Below are experts of layer 4 (counted from 0) of a mixture-of-experts language model. Rows are named router (the router's row for the expert) and show model dimensions 144-191. Each number is 128 + 24 x the weight over its row's rms, rounded and kept within 0 to 255. Numbers have three digits each.
Before each expert's rows: "comes before" lists some tokens at least twice as common just after its tokens as in all text. This comes from a sample of Wikipedia text that the model never trained on. Tokens count by the router's weight.

# expert 114
comes before: ",", "|", ")", "–", " (", "ow"
router:092097122106171130124140098135118121160145175112148134124138166149121131102126099081192138110136156135132107150096145113101117120131148156087125

# expert 65
comes before: " |", "|", ":", "ed", " .", ";"
router:113121096118114120167084119146134127113119145184091106133166139101105126109127168122179154109138082153084142086174118158117136160142125128143134

# expert 81
comes before: "-", "|", "–", "n", " by", " +"
router:144092150115097084094138123108156098090123127059085111135094145105104131104095147106138094139129093131136055118114095140136121107102119155137118

# expert 73
comes before: "=", "\n", " of", "s", "  ", " was"
router:142115152144151128124130196141100110081101137139120150134131138119130127129077120141156104175133106172137115181136124161114128144127143189130169

# expert 131
comes before: ",", ".", "s", " of", " and", " ("
router:142130073138156071122104117104167119179164162077122137155137174122110139137141143092119114164168116088130114129112104149085093121147112178120146

# expert 102
comes before: " the", " a", ")", ";", " he", " it"
router:156127085124118087143142153135135126102151129136150122127145131172142136133135111137139128155110161123101104094124110190151101117118180135132163

# expert 101
comes before: " |", "|", "ion", "raph", "y", "al"
router:110089073129111153153138142161133105086106138123076147143121161105170155149088140160132134120126152110134139112089112164123109121127156134100130

# expert 159
comes before: ",", " (", " and", "a", "n", " University"
router:121110139144098130144153143149119096108144191160124088164131157113129139114103146143116127190145110130084091106144119162116126118132113135142131

# expert 104
comes before: "|", "-", " by", "B", "American", "L"
router:122086128123124069141146153127124109150113132166165087151115134139096128093104136095153139121121115121090105150100149077118123161092117123130117

# expert 125
comes before: "-", " to", "|", " in", " by", " as"
router:122078132135096140129121149161144101124157131149106130156156141104112159175173130155136111151158123149182132137079142079089149131148162146112111

# expert 94
comes before: "|", "-", "=", "N", "on", " his"
router:154167149126128126140152159149104147130123131147121149134121132136132109140083098154142142108141112115107116167112121113127045100134110154108110

# expert 108
comes before: "|", "ed", " to", "ing", " by", " MPC"
router:145144067157131140151109105085118117142135143158146131091126153155151123111129103169117149126118127114124125121156105107133138183147119125150174

# expert 79
comes before: " the", " |", ")", "–", "0", "5"
router:127110116153159077139135138085106117180130102096096088145172105096162136129102147158117139117130120137112097118152132083153121117138114125129108

# expert 78
comes before: ".", " of", " in", " and", " with", " on"
router:103143137110127105110117144081162126146131142169101140110113150169152141134109113130173143146112113092119063109138153146138085103141140124126144

# expert 146
comes before: ",", "\n", " (", ":", " 0", " –"
router:124143149100104133127114101128113177116152135115104130126119182072100156166127169147150137137103118125127104124116092124110121087098142142064103

# expert 138
comes before: "-", "|", " the", " a", " an", " York"
router:113126111077117155155121147142134149133104111137152105117138151128147114094116156100156129117085164145122113127131136102101102113143150156147102

# expert 67
comes before: " |", "–", "u", " /", " than", "In"
router:138094134127176128123140120135136173160118134132114131109123152147163174089098107114131097115148135135142137155163106158135069116165089110151104

# expert 116
comes before: "|", " the", "\n", " 1", " 2", " 3"
router:123128127168103114160081109120127102166117146141134125155085193162111124121129118126139164110111138115145113151143109119115153114128111126130078

# expert 85
comes before: " the", " by", " to", " in", " of", " a"
router:090101111141117109124131098156136116146145119141149161103128148121162149089139086170169161152143097134138095118140106103122093148143144150115135

# expert 98
comes before: "|", "-", "ed", "ion", "e", "es"
router:104135097148123069141167177137125116107135156160124111153169095153169137094086148111162139125132105161105073116115103106109107170137136149092128

# expert 97
comes before: "|", "-", "{", "  ", "The", " ·"
router:104132111173120193124126146113171121178131097110113153136132113102105122105162112189097130133142141159151133171101132166139115135133168134155121

# expert 145
comes before: ",", ".", " in", " =", " State", " were"
router:132145113120118103141181150158130158143136123145118118104141149165132114157147110126130132169154100104126136140142131148147108094089134123103169

# expert 123
comes before: "-", "The", "  ", " \"", "In", "On"
router:117141102138112150108123116178131130128150103139109109110115120086118111095159096130157129126168179122113155130140128135102108111129119120117146

# expert 156
comes before: " |", "\n", " (", ";", "_", " –"
router:110113119106124144134108118144122103110145130100121163122120111105139131114089107101179107128159063129131107141131097128118096170110134157128151

# expert 121
comes before: ".", ",", " |", " in", " of", " and"
router:122127124128157127120127151132186111134147088175139080122115153152175124140145156129188127173165148133138098101093130149130156116136141124118120

# expert 115
comes before: ",", ")", " and", "'", " (", ";"
router:124109150100125112103138169139083126097149147146137144148150165189152179146111140124145115169175171095111125142108109128086141129082151131126147

# expert 155
comes before: " |", ",", "\n", " (", ";", "%"
router:160117099158075103120142157110162171128108137126065103085164169093125127110139153111138150141146160135098111107101073150135137121126124153132146

# expert 127
comes before: "-", "s", "|", "The", "In", "ing"
router:132136079145143137128159165097170141177120166101108100148159128096140118132130135098165099145138132127105129149117120124106139161171118104123131

# expert 68
comes before: " |", ")", ".", " been", ":", "″"
router:118119145106149132148126119103095169130126112124115089083143184128135129150124114125133144106117152151110140146145128108126145124117147079134104

# expert 86
comes before: "-", " the", "|", " a", "  ", " he"
router:137137124113116155148139120100133131148116137135112117133096141102140141134116116106127150124134102188147138113091137178119100094159144129102120

# expert 87
comes before: " the", "\n", " by", " a", " in", " 1"
router:129126113127121083155101141115130120184158100162085107136184115184111127104123133158170150166115148137162076114144107118123143123122107113112158

# expert 107
comes before: " |", ";", ")", "L", "{", "E"
router:152112129108161119141160090130103154110090099140134156159131166142099124112165110140132128115110140122108133150126143170143122127135128088145114